{
  "n_experts": 128,
  "d_shared_expert": 0,
  "n_head": 7,
  "norm_place": "pre",
  "init": "normal",
  "batch_tokens": 65536,
  "seq_len": 512
}
Below are experts of layer 2 (counted from 0) of a mixture-of-experts language model. Rows are named router (the router's row for the expert), gate (a neuron's input weights, with its number), up (a neuron's input weights, with its number), down (a neuron's output weights, with its number) and show model dimensions 0-31. Each number is 500 + 40 x the weight over its row's rms, rounded and kept within 0 to 999. Numbers have three digits each.
Before each expert's rows: a language model's description of what the expert responds to. This comes from a sample of Wikipedia text that the model never trained on.

# expert 3
Decimals, digits, verbs. Decimal points and thousands commas inside numbers, digits in tables, and common verbs like is a, include, attend, jump.
router:469523527525511580485513504530434553474485528455485495556500506520490447476459514487493426453512
gate0:482513452435528513548552591546509491503483487510528455504488523513497443456523495485476501514468
up0:504492448533506507553562427396400534500509521471539495536503519493471482530507416489475454510498
down0:521461518494472491565529462480504458468514410527483539547528479482519537508495447528489472532543
gate1:522563485424521456605465451524515480487541429569542507441500447434445513502498483560465507462502
up1:475527518543498532467471557476512454494506573530499502503564455513560543519566467432503472519564
down1:473415465480433474482537535573501553452486492556536462453595575514454510494530507473414506518540
gate2:473457498430482483525496526524555517512555428590530467534422532503469524461495554540498526439499
up2:564460465497544438525468513540483453520537434520488490533565464513507518460465520524521457403525
down2:449523498492467472465524397484531462441455400586467484502442519574557491463511422551565493508526
gate3:488512451474521471468527533498465486468487461474506495511484549486565533502556467580507527590494
up3:460481452448475542458417547482552444485493443501504420490553509556530543496476455579408529444524
down3:408502550486472510520507520473516513548533483523438472514509454494508484458541483441562500461545
gate4:474476492521438511545497516548547443530519486529489452510482550497497535488552431472494453456509
up4:507516451513497503519495550538445517459500453503487464451579494567543500439527468487523502515518
down4:499562483410521442444504499526576500504504467559502492548531554498455482529484477621488509519512
gate5:524497450492490509517542472539492516502494462535497504480464488559528529429468491551451480552570
up5:532611434482509424483469563479443524505484501616474552418519563429501485453437486427531498450522
down5:478473462396504457454551535536498472482501476405492478450517551519554558537515509446503514535569
gate6:471464468455525450556469532519572537578482422491512534519458478482529508481484498536462481567471
up6:498456442505536536503494534421522511497549468516504566511500501463463508483411479444468473503505
down6:484535493496531437439423534550545439498497494475467470513462487489473457518492523464440502536550
gate7:472503500480452425451577419446530442480439567526516543525496474470511505569525433519554466513477
up7:566501535463492540595421552566504463456488446505589483561501426526564468511492510496492550554483
down7:462463457481479527522522631447468527489442488487584490510535517542487566474603503491478537538519
gate8:485480503544483503459504535560554541543450520485438501502409411430485486525459455565533489600472
up8:516577480531537470445464468505458522495473468538536463494525497517431499528435530514564547552429
down8:462494503585590451486473547512546447419545551500486435514494471499541420519472512478456471542509
gate9:556519541474457434504576401559485444520533460531561471466446485485500523470444543491530547558460
up9:521480542458538475492442499529548476498507530531491468414454523525520537576449539510504441514471
down9:525550489527498411472486481565507495544528548481405520515433511500509405520460512472506556455525
gate10:467465434464518511506447459489500511472459498524512495511500477469594466478531399529443541530434
up10:461475495511515535422503533581523487501481439473478464499508494557462474514499494454469526576459
down10:465540520472559548508481462484512495550538535533501585548434545486515468470440523530488478587483
gate11:541473510585540445519461479519511455525499501484461474516490547540504550407534392498555510542489
up11:521465468492536412504520575534465496526556560548505534495490541498499449556468521466516508497519
down11:460498451531543508488498425550481530467516506523529429466532493468510511509486507512487595525465
gate12:485499539523487442515534489507518511559479566466446537579451455453496476446513425528538526548449
up12:534488481508421483492444545523559594484490427487503467495461526505459520466578497480500471497550
down12:434514511508461558453510432391533507502523509473540478450520522527509470490515479540495452474474
gate13:525481418561550503412477470428460503535443415406506526514521471467487520491517489564495482549547
up13:438477515464537478453475499552529464430414414495482480472452471524484590466487536504516477442559
down13:440491530453390553454488472583492474488489529477476535556408596526471502521492528465494466481480
gate14:490526512505473500445427506501529560510532420566473499523488525430494465526523501458479522524452
up14:502533517538481547506495494550509439527517454524487473432430548524521515431484524476508484449455
down14:476527485501517396520489499497519513539476459544547573531523490442564530513513492466516513599426
gate15:516490463433489595518426521555503436535495475444557529514547493487578558474480471554584482537511
up15:518503474453569432484584467486540492439495512498546533552579491473490563506526539515487547498514
down15:481523454495474497509534462579562484503523486491502479507422521503451513504505468477468487503561
gate16:481584468482497499478504468445517460488495471586463518514537416558555487520461451578484522485520
up16:530493521579576542456485516583502453518479582515479550422480504553543519538416504517507491466484
down16:562463587415435484498478465532490451510542524540523447434542445517555524503532473499533480518541
gate17:553459491501561526560455566558455493497480479485525482475528496518529440583498555512494555451471
up17:477504573544524472452509506520536542507431550484491515426561502533549481528475526470505481508455
down17:499537462553559498459484498515620499531545565468504485495531460483415499519561501452508461463497
gate18:561486402497519523464432490470563457541526542490542499524477476519473516485513521498495471541505
up18:506475475573428482531470508549511568422470504449498547466540508495548474499500519530518483542515
down18:476480477447447538422514459444475476545547495421569482475460567523508514442522519542508509462518
gate19:514476457480522485485493474495590534509513462500543559560551487444491509442501439534490512494469
up19:468570450442553510494476576468528453480467543490461556484493462506459579504521462479506506451469
down19:523508502501501570506512482463434479464550582471516492459534516510501513500495397524506556610517
gate20:487460472440520488454497444534548549549476422480481469486532440424523483571529393476508515502477
up20:462522546487492480483458459608479480497435458496482522593497450544544514468537399491501523529558
down20:512517544476444464423588443461470502468497517484492532490583435460459536465442500505461503541536
gate21:552537507455471432385484491495479560461520457487534528500589488503506451521455413469519507503517
up21:458459448581528560508469498495462497551536517505505471474493530521467529535522534488476446531497
down21:532527484488488475569575497452508525577475507562493528524517526486469481480452538466472523416467
gate22:460542494460598438551456466454486509468387512525531546518481534561552540561416519489495503543443
up22:523542507524545477446531542543501500475478454521518546553454464592458526512571513499514516523557
down22:470494481499429408445486503561556496482518532504494451485449509477415516499512478522485463521482
gate23:535514467397479405412468514511545483537527562616519463493447570525474499458476449484476464508494
up23:441515425466553477517462549495482534498526484471525508482490480483519510572458545503475520448489
down23:484485502578524512518566504591491514477536537501454498447446494481504515497512427546516418557468
gate24:562489498484506476537450461477497510511418467511513483488449578501587523534489497431512535446479
up24:499448527538543514461448551557534498449443530580507556548545520445514495516545460446491506478466
down24:498507525576422522552442513525519548515506473435505540406542507474540492480474518575468528495497
gate25:449502512484503552453485583542517502583506548523516434473519553449441512536535435493421459483454
up25:468456557499491543476579514546467530489492481542474518477539518488482511498473485549525495495544
down25:447525491518454487439542444503453495494537533483515529511536499524515551452498478387466445503578
gate26:561509606450529469556481490483547435498549544580520579560497542515537506536535461501491443439566
up26:533456482457594516506454605510515555572499446396535518504500470531528454525438472471545499502547
down26:506517512466505475487493463489482478498464545505500520520456515506499496495506503479478525534585
gate27:448594567555544457577519402451499465551525528494537499469430470484555503482510526524500458519540
up27:524522525446478432534540503552471554448512455534495527391493471522463514483440479532462520494502
down27:427491477530483507557491543599449524476523440429460501467553490481484511417442545521465500417496
gate28:483425560526559412470529496499488528541449537591553550419516463491606501561522496490473498481503
up28:545489477475430465532463550537496502532454524443538490552501494493510500463423504535508501554530
down28:543505505445466599503460385480544487470522586528552539562516531488521507542560408496490527530509
gate29:535486494472487440523474490503531596528517563490522503532429484466553476528521475451476502483411
up29:515484465440489438468442525534518448525518540463503456531506471506415480514467503462436538495499
down29:535478461510504592478455457478488486459521540543471522506404508496526539511498580376543503502541
gate30:400471547419445502557457468547511537544527534506531504417491488566507491561395483431457513612497
up30:462418438523513492541536480547502530466554578522500532556449566465638509531525477502465497409574
down30:512540475591583459558503489514496493444497589493481483421501477438472435502551509539438473442441
gate31:511562469523490435561487501480518454549528596502491501565541611402572492526523504451491548513442
up31:422511530501581551498499525487435480510457519474518495457517507483490560571398551608531497482577
down31:536535542491490493565557510562532536468559467498473501530542454544523550506449515567497472518500
gate32:489546564428518447427546470434507462487422462416510563535463469516497477425492497477447448500506
up32:547417554557427540458483485556481475522528528449523467472502510518528535601508519522448530499535
down32:531439505500595462522501470483527424505499594542418510509484453511523473471515460478490530458514
gate33:527510507464509479502442574436491495488528513517558481572521436539508462520575497536522583439482
up33:500487507542476487439553518415568529484499518499523473543532557489452492489498471499519447520485
down33:475480489467496503510565539498478365428640534547506485494510558455461491428534495525530524552497
gate34:499507499471453481481432499470448590518453505496527523471439499540509453508550416487491561473502
up34:480506528528508575444504470501491493527611489504494476513520496521494577556420543585491542557460
down34:493520531518511516498623488521513548476489510472512496482483496480435602498499480477565490520527
gate35:510566457506528477506437516481493484534475437535478514531443487550553537494521469443599569494522
up35:522499537478462514460495535533539449478522512552479503489537557455370465542535510506492466471530
down35:457502537464517508467465524448447581502491537435490503577470462511551553509462495497578538565511
gate36:527529441481486492496483537500542453509469439479446476453489435488602533455529462539447526557473
up36:505526484551427534422432459492532485530515469461533537451630500509477424475475533435483513493473
down36:473511443487550441505480558520515572468532515555476519519453504455520463544445474611540517479562
gate37:487523456511488468499484483468601420491425499577520480475421461571528526467537534445465496484453
up37:469525530503496553476467459475454514550491481504482540427462476441516545587516469438481571460517
down37:519488535502478457527501479548493465509471557558502468443497449562436455507516482468590510510573
gate38:552506464507478472518600548423492553473460472495508467494494539432477539468566501489435499470456
up38:506508508458536491575550557492468508498523464535498480533445536447527484531516516494518439477558
down38:523526448456508503507479483443436508499509487479453597517521430515504538489445452504522535475453
gate39:408478478483501494566558515466526486502511475419541491440502420486513491539502480457591485540523
up39:487506522464506487484550490573441523571547506605463451522477492489458466450502492425541544522480
down39:454498561536497433498484522533425485524493461457469486476528545534460500505483547544517514450406

# expert 37
Decimal points, name starts. Decimal points inside numbers like 161.9 and $95.1, and capitalized name beginnings after pipes or commas, such as | K, Dev, Mor, Boston.
router:477521523524513586486514498533435551472484538458477499555501503519484446474460516481493427457514
gate0:487511525514475528429504485440544551556546511461447456469503454463540518485486519541483434420452
up0:470576585475571487475526542521527472426519484498541495522538540415535476532548415502466479528482
down0:508531456478478547465434518452446452527573493532530513447481474478486468531516507493450411521493
gate1:535499531457519516502490470530556488487506508499494607512531555513505506507511459472478558472486
up1:542543575530509464501513527456504504484529458474488518496463505493511477459496465458538552549498
down1:523473508472541460459405476459534465488511419543497503532507527497522467469424506474532528475539
gate2:493487478417482518494522512448464408503551539497526526527466542534504533573492511531551466526541
up2:464430509588513478459376487497515554573531495548473440508526503523387551501494493516550499575473
down2:441508567418503491466576499420495502457477503536489564498482523552461471499475538514564519502474
gate3:507474467484501487503470530522544531476511506491523476496504475517532517510572441421514518435551
up3:476528545458472528486560507522566414498458559420494451539457502527525541520481544414472444503533
down3:553519512564438510515536524489448447548567479506500495552471437514514492540422445520494534517508
gate4:463476565488495476574510483503522544493528487480496523514500487464494540505577436518496538509447
up4:518483561508521463468545501496486539529511535495504447505514484498473509503510521494538531483486
down4:451500518459462539545515452488491449446511538471519496496497464481567425518557489510446526486523
gate5:491439489459483536459498460474515460487511475516520523554493461480448491518477509490506514536496
up5:486412489481562501576445444560451596452497570501534495481525487506430454468555401501607466515575
down5:487575494569472420516520497539491498477501530508470526485473552487457491518491529518429520483551
gate6:460511432462433522542515526506519479469460493465524537500461519530480527566555510511447506516468
up6:571420524472585484475524549484497501514502567499542536534520493473506484490451528494542500524508
down6:510528480518517488536497488472577463521443440486415560472464603471572505472519481477547527439532
gate7:472514514471500534472495466467528482552495422506517539523455496498488495460450462498434492449442
up7:489464411503526478439513479467611565535489451483462527464457508450481501431457475499563503544480
down7:470449484472514496519427482518515545514440480475491486518496464518559527497528544429564530481484
gate8:540499498535526528513498510491538409515508541467470503405556508470478486483454524528526493511564
up8:431570540472467480502483483485537592463506446465572551586429471557512454501480552488429466491453
down8:433466454440538487533522499466519476584493473529550529529434419530531489456531413468516510494518
gate9:559443516472463520551437514472488491530478500503549500507550509473502502561504506436548437546448
up9:502512529547448515522528515489470531533517447556497434524538492477485517520478480483425516564440
down9:519425527539445536512506547478508449475426473450457521514526484537525430537462512495535481459495
gate10:504456430471496485529480509478511543504485557514562576489446481458507433505548523465466498492496
up10:542456453479472508559565461474460588518544556540445490469467546530483449491576520493463545460520
down10:505473668556508489494486535513504479519511425494522522428546525528477465463481546463496441500512
gate11:557575480437478518481365501439468536531474555525516483526531572512512536538516449485579553490488
up11:506441487409525475511452439595542450498494470497470512403525514478509565508582484493436501530495
down11:498509470518533531540501448525519561552544527451524586512522509516417555487543457532427566532424
gate12:476421491606482513515500513528525503528555502468499559543499518472502481562505487427507593471499
up12:552569633494509563545490455430513556460502491506498478492452464507458598508572540508482500486455
down12:510509489477543500587548529482556522466458417495534461480563539526510483539502466603525518426567
gate13:427521545504501490489536580514541476513490499530541512467417489520500455511529567497461572477481
up13:455488471485578440492484508517567533466497505574528508489482540462500518537553536560538481506552
down13:504532511486559438524543482488546537484521499460536471555492484355438471531523466466423498495515
gate14:402481520532485481512417521490515591487489545503506467538471418519572436536522436535427525558476
up14:494548501433448508529489484460489473474502466484446507475536455572440454480510559522537521477469
down14:549498535543529448564598500519531515499487533485459527473482554545547486471515437489481471495551
gate15:500514481486538562498530483489449520462500526497524473450502555485524525547483409462530526519519
up15:503457504512515549471444497484546414460522508492525479506547564488512464530524525531552459559520
down15:514520505548505545574519535544469459510484546469452476523522488490484479522434462526476493525543
gate16:495515508503477513504604475490461485556527572435504594510498462465503415496503509491450473520487
up16:480526483498441524522579527480482525438461510550452461519533473489484532501570516531505441470496
down16:577467571499465525566504495534503530428520467502501486552533509496523540501549545465478452490609
gate17:581485472469562518502491512493491536486470478594511533585376476466484519528510439463487517499463
up17:626540508476499514493483580612561497438553460480513474459519468550476586508525594501393500519458
down17:449494399538572495620467471489437517466476460505555497534526501510541536514469425451516489489487
gate18:480478504509516470503549525487538513476496577488543500486432456406553446473505471517518456483461
up18:435499466517470463488538514509537498458474543438479543481476492515521529573434522512532530519548
down18:509465511488523553500424552480517472481551555510479492530481369483435452587509525501502498479459
gate19:495507482523445485530546461484511552556444453471557539459484555464458503502484519544410546530490
up19:477428528448556507546519465446553588497482580480490509548568498468471588567419464523588489528497
down19:478476428444521554509543493518481542469526502538553537541504517441509489562541491576498500470488
gate20:435471483437428519510606491480503453529494541505480530502447508488517440552463513555506525554390
up20:487456555523470502465534441500459521498544569578470544488440470513479544449447515560461526535500
down20:448450532486537534377515533525556477446553479563458487443486519519468412561519508534509469493501
gate21:621487450511485551506521524433462475458573426501531513483425563442480465497506448509528510455498
up21:492456448529499410477525449553505444533445505577535470480548485452538514536490503570449500492503
down21:475492526473526471514496464527456477428518423562473515517435445454474534571506498485425541479469
gate22:436451496521531441568518513462501526508480491516528538530549509547480517481559448519508550509442
up22:536500505462460508533506543545537538433511562542498563473496464492492568445460529564448533446550
down22:460573530512489462482497496544485533592494453485558473514489515463512504479432516540514535530541
gate23:490513508434463475474409488498539482511610482457495442488562634508519498497540454522556505509523
up23:586597493462535503485493525545475488457535507490470444479462536479489489496480406484471485447511
down23:490531525541492385504506443488492461613576450532450514506494444441539479508505509451538471499460
gate24:493535524472448481441457480455443469559546480563495495538431507525526475493444399511553556435474
up24:518471443466512511497523511542503474469519558464524540548514488470524477567502538495536561524450
down24:509491552463472473549558591490573517507489428533496438491501478558479536570448498469477475576564
gate25:529454489507479484479499472486464524553570538522533501543491523493458480531530461570529500569451
up25:517453523516493474508552404528529470480500535503526565532496473534510466502519474543437466467533
down25:591476466430480561483497499540485547487485569441434452503543503495369485461520542509476486542450
gate26:500491541437482481492496477460533466495465430517457537476519450549530517525487430511494517539511
up26:470519494497484501507552475485445524545493545473513478492473479520481509492456524451432513521507
down26:492524469521554480520443548514489511563452477542473478523525511455462516419526486479531455549593
gate27:521474506509467508483461424536458593482466506493527495439402496420530514514459492537436546489450
up27:467476462423468513528489584525560482480545537535509476608534468537541508498540489503498462459481
down27:534493459561524531497484502434430519514600525482567502530516494546532529456555542526450508535533
gate28:464489545457462539555456489431495528541496514491513488543603493459557481563479470530524513509456
up28:528473539504538501473532538502504519547377559511469507480513489488548520459497471541461510433513
down28:529596481510524478481443530480454533500483521501518516416396495511407568542477468484522499434539
gate29:505453462512486530474527513447526459547563511493492487505468476534574487520467531495439410545463
up29:511446410511483516519578490511486416464470488563535450503511490488471445434500528468489438528460
down29:602505467519478537476543547499490487537472443521462487524504521478501538509468519484478485466494
gate30:448562512484440514494542505476504473476507479438496531438430497527456471514599446455507559549515
up30:513551476497543432497490573524463532540520584478473458617489489547512545484519547570457524514472
down30:507501488467478440457486564498463485554435515561491574555454452508537440468481463410479559430541
gate31:483473480525455476560471500502500434519549515541453495518485527518522524495457482522466527499492
up31:503516519517486424553510459465488498567503524565450404511523537466434446501483542539515447542508
down31:572538543491502543460520453477560604524453528475477578403507560498424532471465455498527498443432
gate32:468471526511483477535471493514457460567431508523504501428473522510589561472453476561494550508462
up32:615506480466489486488497485483515513531497550555463400537485498522448549525540430461456522552492
down32:481503430484493558484482542425514519559501550484455495520600436509507414455437483455490555443522
gate33:513505465496444518510453591421510526538473455550484449454507410511581467516494527431485579473494
up33:494447560494452532565495537447502430430478564457486512486529541496497417471395471460534533510500
down33:505516509466397489468427477492536525510486549502512506513537514505532491517516502500518444471508
gate34:464543505512520493560548520526515459538500556480506477492526487457504480461482513504477503554511
up34:549514548490560441505466564455461449545424498515530500446484525514465540514500520486499469467537
down34:496456410499507536474538487532496508488467473455471531475454555435535482399508502463525531526453
gate35:514574400537556469546482491580501476476570485538549503495425557491518492513563456492503512519445
up35:470514455495491466513512492477472545508489443506519455542415483597497500507549499592543528488499
down35:553500495538461559578500461511512458483510525490466500416546508454514572472450466447506482636524
gate36:568529473465499438519495513480592476517528525524529543456505477522574499505457527511457579522497
up36:489521505546470485612472481488494538507513503447500484413483483523432553494541478510487424460478
down36:463562557582490501507489442502539519478523517527507501507443570512525450457478429507480504541424
gate37:515577456441435437467526418454572455550544491486521564469488605522499599426567487479508470504468
up37:525524522629537496485505414487522500515491452455447474449425463528471484493553529474453473462471
down37:536468503513538501446512507462541461442512565510526457498588483501419530541503484563533470460503
gate38:495563512461517446480471459447486542493525533511510477453535479501497477558486453492556510494458
up38:508519529480413498516545439464542494491508473515477523524493556567413473460485479564525461502491
down38:448513456468525452489513467450477554486551474501480453568437555559506490479461500524435501472558
gate39:576490501478523440535456458513510522560481493504547548411522442511513487473499460472558516440467
up39:476462431488511467451501475545508390509522459443484566562521560586566496477448502467495564508482
down39:583525604473555489536475490536465438471465531519463459523587539574495445509462456461533497461500

# expert 5
Coordinates and decimal points. Decimal points and degree-minute-second parts in coordinates and measurements, such as 11.5 nmi or 2°28′; also word-start pieces like motor, start.
router:468525526523506582483511508531440546474484533464476496556505500522483444477461519485497425467513
gate0:361497549501498510566493547541492471427525591552586539564519542493496515490509486472468477506520
up0:466527464446580532486507498465460558442516581519562484495478553529547491532428463536468386543492
down0:502477401493495447475497499582492471484452475453553452490428579507492462485548541596494578530634
gate1:530481458436535534492468472469536509478377517533442581412518483555566534476488525498524472509523
up1:502548571464508461473515505531538487436508451506594480541486550492553491443431485518530439542526
down1:466466532533463466460482476418476471393525523436507541550522552575497552480488510505537456459541
gate2:499479490523456466495539577484569531544473524540512447472520494449463532539515511411503541505471
up2:480486472464459486577514513548487576504461502602452482547460437503552506506499495579511458520445
down2:498461564455481534475536463584495533490470487455422543477494550479465456556522527533428506486548
gate3:431491470577515484609496485545527545503511557510537453520495504492497477497469378476496484567451
up3:515525477525536454505525553492469470503512518547509465439487437540554563554468507478447508527551
down3:517568545523537482468504445438551457513495457460471513544491529420469459464559477501477480523475
gate4:518485471583505463504443525470536506460490553538555480520486450515510450515532546571513416526405
up4:525533483530520442489432517443436545506503469463506508530558477527491476463554453474486476468462
down4:483472451473512442474565476417516542539570485523471541510436518623459483503523502495629563501460
gate5:537468604435430475537561484468504499548516433512536551487520520504487469537521442580425457536509
up5:494478497534477475510580554513494564526549557459510570509510486518509489489499455453606486549489
down5:481449495511455570480462455509477472487506494440521498500565477527446531458476554485513481468480
gate6:545424446483503513575511523472489421554542492506528484513449479516473504494469530481564532547535
up6:454505513532507540517493550480463504495474537489484478561514523540492494525481419485454484561425
down6:533532527440585513439433515484484432503528498549479413503486487528459505520471517563514525447530
gate7:487561527524473529547546475489424565472464570401534487407562486512461527495530506469512458471501
up7:492555475513431470513526547526468487412556445466490561560465544455555535529539547482568584507535
down7:445416480487406534479486499478444474558458531525546556562485515487496493538494477511419536561494
gate8:437471467430514451471461455511479505508443520506465463421488455463434539419481447512558510505507
up8:508491519465503513515533510366587463499507476492575529558535532441443447549516572511560510535470
down8:442591440440506543559481515443516511526478562567487502472564495528456569527569498476480596451489
gate9:499425507455541469613505451479471528502581538552513445456415489440478566474478504487546514544482
up9:540550501513465444527506426495421483499518466528557484488413546449493569476511507446543582543569
down9:496532528523473537521479441528446479431543457523490486595510539463488499533546420476534539500546
gate10:517484537445488531471487499502631559513454468506520449507563557459589489532502478506513499524487
up10:482483423541452501464536488562532506503541575428516486569473521467450518571527501447490518491476
down10:475510448499561517508469509497477544505479501458551473511480524505474461427469497513486487511461
gate11:555568469482457474443458516506460440534464493545496488421558485468538481534528432536495509508380
up11:452531477602533471512526549487436418546429486512486487469495506498578540494563501572482524478491
down11:521510488478463531479519467526504512482536534382532513464468525534451428427501516467526468464495
gate12:493520482512502529477519477480532498463552542521544488504513547530555532544518554487562538534544
up12:486494499499484524455462505520456524408588474470558396447540495504596478508502571416445483457543
down12:500515476424480508525517523512545547479477468463449480476449474509529572506538487532497515499448
gate13:533567456462516509552519513447567473516530516521521496516482500616494478491564498497546508476509
up13:471454467439558509448578531543474531463509500512496554583464517438556474514501541399527542490463
down13:508554533502471475438481546521484500548487484471502521366431491506500457473445486597495509446473
gate14:528524568471474457555490488518505473510527514504571515467496529471538472511491551510516494535482
up14:539521500506466560454470456501492548494490564597519488522538523429513557540443549473517483496538
down14:455465466436516468469450502482465466492575525506543504505470440426497460484478547443554534483556
gate15:535515491507537517558465447488547512480538492488528557521513495532590451440506556508475438483548
up15:481477532440492437539445516493495487400572501524460502476462499472510496475468476561521552548516
down15:472495481461531452431507485410422461595496515515524443513533369459493508571549556459435499440533
gate16:513476516525447553471560480452517491413505544480491546489522479511503498542512442555473463451425
up16:537517497505476451428498536493541467433491629542510576481495522462521518579486543432499504425452
down16:451425492486504527469591492520491535466488507538516466481433459562565469448530516464445524466409
gate17:518455494548518453551472518518480452563482456498492470549485496470480436503446432523516549445517
up17:528578451501509554446488472516583513480513557478512484459542486539461513446503510474445438520518
down17:517443503564562464568509552506519496522429451532529531480488486529501531449417507493474502478540
gate18:532487565479505456596531427495506502545478513538510581536500565464500538513523401527521501459552
up18:555366446522507564431535500553588497544519507486511445512505556459545463491476469541465565482494
down18:474496494486429493569499573475527569496481529483477570518497488570500521500638532570497534556523
gate19:509484463490472456529570493453524457518403468507507468467462521545515460482551448500454536548561
up19:502551478500422506517478497540502521476492550576497486524529491480567520506455517473462509527507
down19:458538485511509427471571511505532470529482481443537431499551549510450465533465460494500526603566
gate20:519545529458498528500526524513529461562540457492485476464463496380447436548548440507573493463526
up20:502461511539454528486479490479462468598452453483471512546549555538458489500479546462434543497493
down20:530546475494526476473539508510490481382522553547449599511449523512457522535481428489536502474545
gate21:513558446470516525514439485535494448534426507453467457488447524457445432468557448571496476547525
up21:497523509411420481560501553489530427452473441553494533500483505556420469507432518559502469523577
down21:509495490529583514431441578540459492522490522516525618494455462502456501510478506438492560498528
gate22:459435557594463539562522505498510482478484504519518516424528470520496472451560561502460470492488
up22:508553503482459531497434505463461541509480511481524534429465505530513464550509463494515477515507
down22:573460417404462448502477487525497465501487578502494441461491483530532548457455463446480512479482
gate23:563501496488477506492449507475539419545434465498503465467457499420558490516530485460439506491486
up23:559468525555537408467572571475482485523508504533534484476460559494512499481515491499506470548452
down23:479480497489577508452514449424489485473469450369515538504533525512489522555441546518467494509520
gate24:508533485523476445464435466490552514510479460608510469572452527571506510537481460506467550501444
up24:485442467515543507480490561494512525497497517513560515521550520516504548458529517532499550460485
down24:498517496533548459519496544533428571503466536449469544471507452512589470536495562514536457491465
gate25:429542507470528517538537550474499567548471561507501496505503529492487527529551523552569513503513
up25:541487437468552494547457505624558512409459485469514491513499445514529513493456534466563475531494
down25:536524478497517507449493548478483581459421480530527466455584546453474535468471512503509537483526
gate26:516473500448503486460497511422455454538502492460580584517510538506509539508438471544547527510447
up26:548500562494487469462580451530526563508479515493553465539527510490515517474519508534476490496520
down26:463495485415502495520471497486499528472518504560501557491540479618487512500500500533522565452529
gate27:494492410492490506546505530527538497581454486536560495567452504496534431489448532505468560450410
up27:562467500489520558539522508385485450476525460539493504469407559542512506460477488488387425583515
down27:535496495433507416477527483498471526519494466518521475530544462447439455539520486451448505526562
gate28:495462481524547490503436451455524520554541503507545571459468475487525483493535513506481442534507
up28:511483467515534459492480488542431523460464524497491494433565483548537518563483463525545471474513
down28:465534455441523519568540534504588532539496481484463532520542494501525501465566494485480566582478
gate29:521573535458519501572547506492506454470493492528588522485422486513463494555522514498481506555528
up29:481485438528505455574621498476490496555486514476543549478523569482485473567494461484444548485471
down29:471443524515477523501486484537436475427464499597513495458455517517504586436479462498497512478544
gate30:488500514465531460646493501456406540527491509504498452406495507491539497452506452495486410544525
up30:495494527510502549543519472424437549478529524397501471448500434510532529411512468532525508493463
down30:568543554580507460607486508525473439431523506555488513481492554443517510538496442523510445536471
gate31:485506493455527537532549558432549488426530435569500498435436503457553434486506514430478467460483
up31:543479560559516519440512510490568453500465474473548500554551546490508554518520447501593558440495
down31:485483522481449532565504496435533602540503560521480420488453498520509514510492498570494479513554
gate32:516504509529471530473512536500515483566524491410518485494428560459538501506491495476479487622471
up32:501465471500511454530585517481530514520544528480463536474531537531551522583440481489479478476522
down32:471620466437497510447577551590498527524466505487414457538468508560455434469484541499504525478510
gate33:534481451382503510503509468522547530494426531571506495499476458548534563405474528513554391509469
up33:467466506472526547515466538553504530506486531477540439558487467478534474516491535608517583515493
down33:440533483523494463502521624440516509469380570528498514503545528474501472514513516499532575481488
gate34:521473509502508486583499516548495454515429511441584482529478437514460442481546441475451481504496
up34:497514536500482492512522509548499556429498486525506540553480579504506458476440535465481493521449
down34:466507458486450484436550558516474506536555468501517549445458512515510551544485515501516439498577
gate35:486487471542463550590487488519483481492428479520535593462488467509574451448474528468541525471494
up35:536495497500531580492596495502479480470523524482505523485498468460441475500559455566532490479545
down35:515495484494521437480566549406549488451545462465503553453532486479411485525515478441431570543446
gate36:497548457524444498549485471499556501429527476572537497487519489460527533593482499476459505561497
up36:437535485542454517502516582548577519428512434517501475520511431489444518511487546555457476461485
down36:496407515567558534464535544482508523552531526501455510546494460522547506513503502468464460480502
gate37:545505530453499461485452552443599522509551561479579536486502488508554490497498545469494533511532
up37:497490511500531536458463527525463500557548485441575504489547514562450525480527520545547511527448
down37:418469517395508519470495510540458520457534441435507460468530472667494493455501501512457573477477
gate38:537541488415472496571464567530476430491461495465521466514507547470532401542454411447483453465449
up38:464529505495499473495498520489591514436526504438479573548515508502482517469514516446544453498462
down38:505486481483449562488496526454441423545528431421594477506547474441546513541485513501445479565476
gate39:487549465509435525521424482552490526595511502512539557521546488514476561497592504466487471512498
up39:490581493525481476498472395589578486521554442520484522581540541481514515465475501536528503536529
down39:505404415528512524486441514458544550428478415525522489457501514469504492503450537480539499462472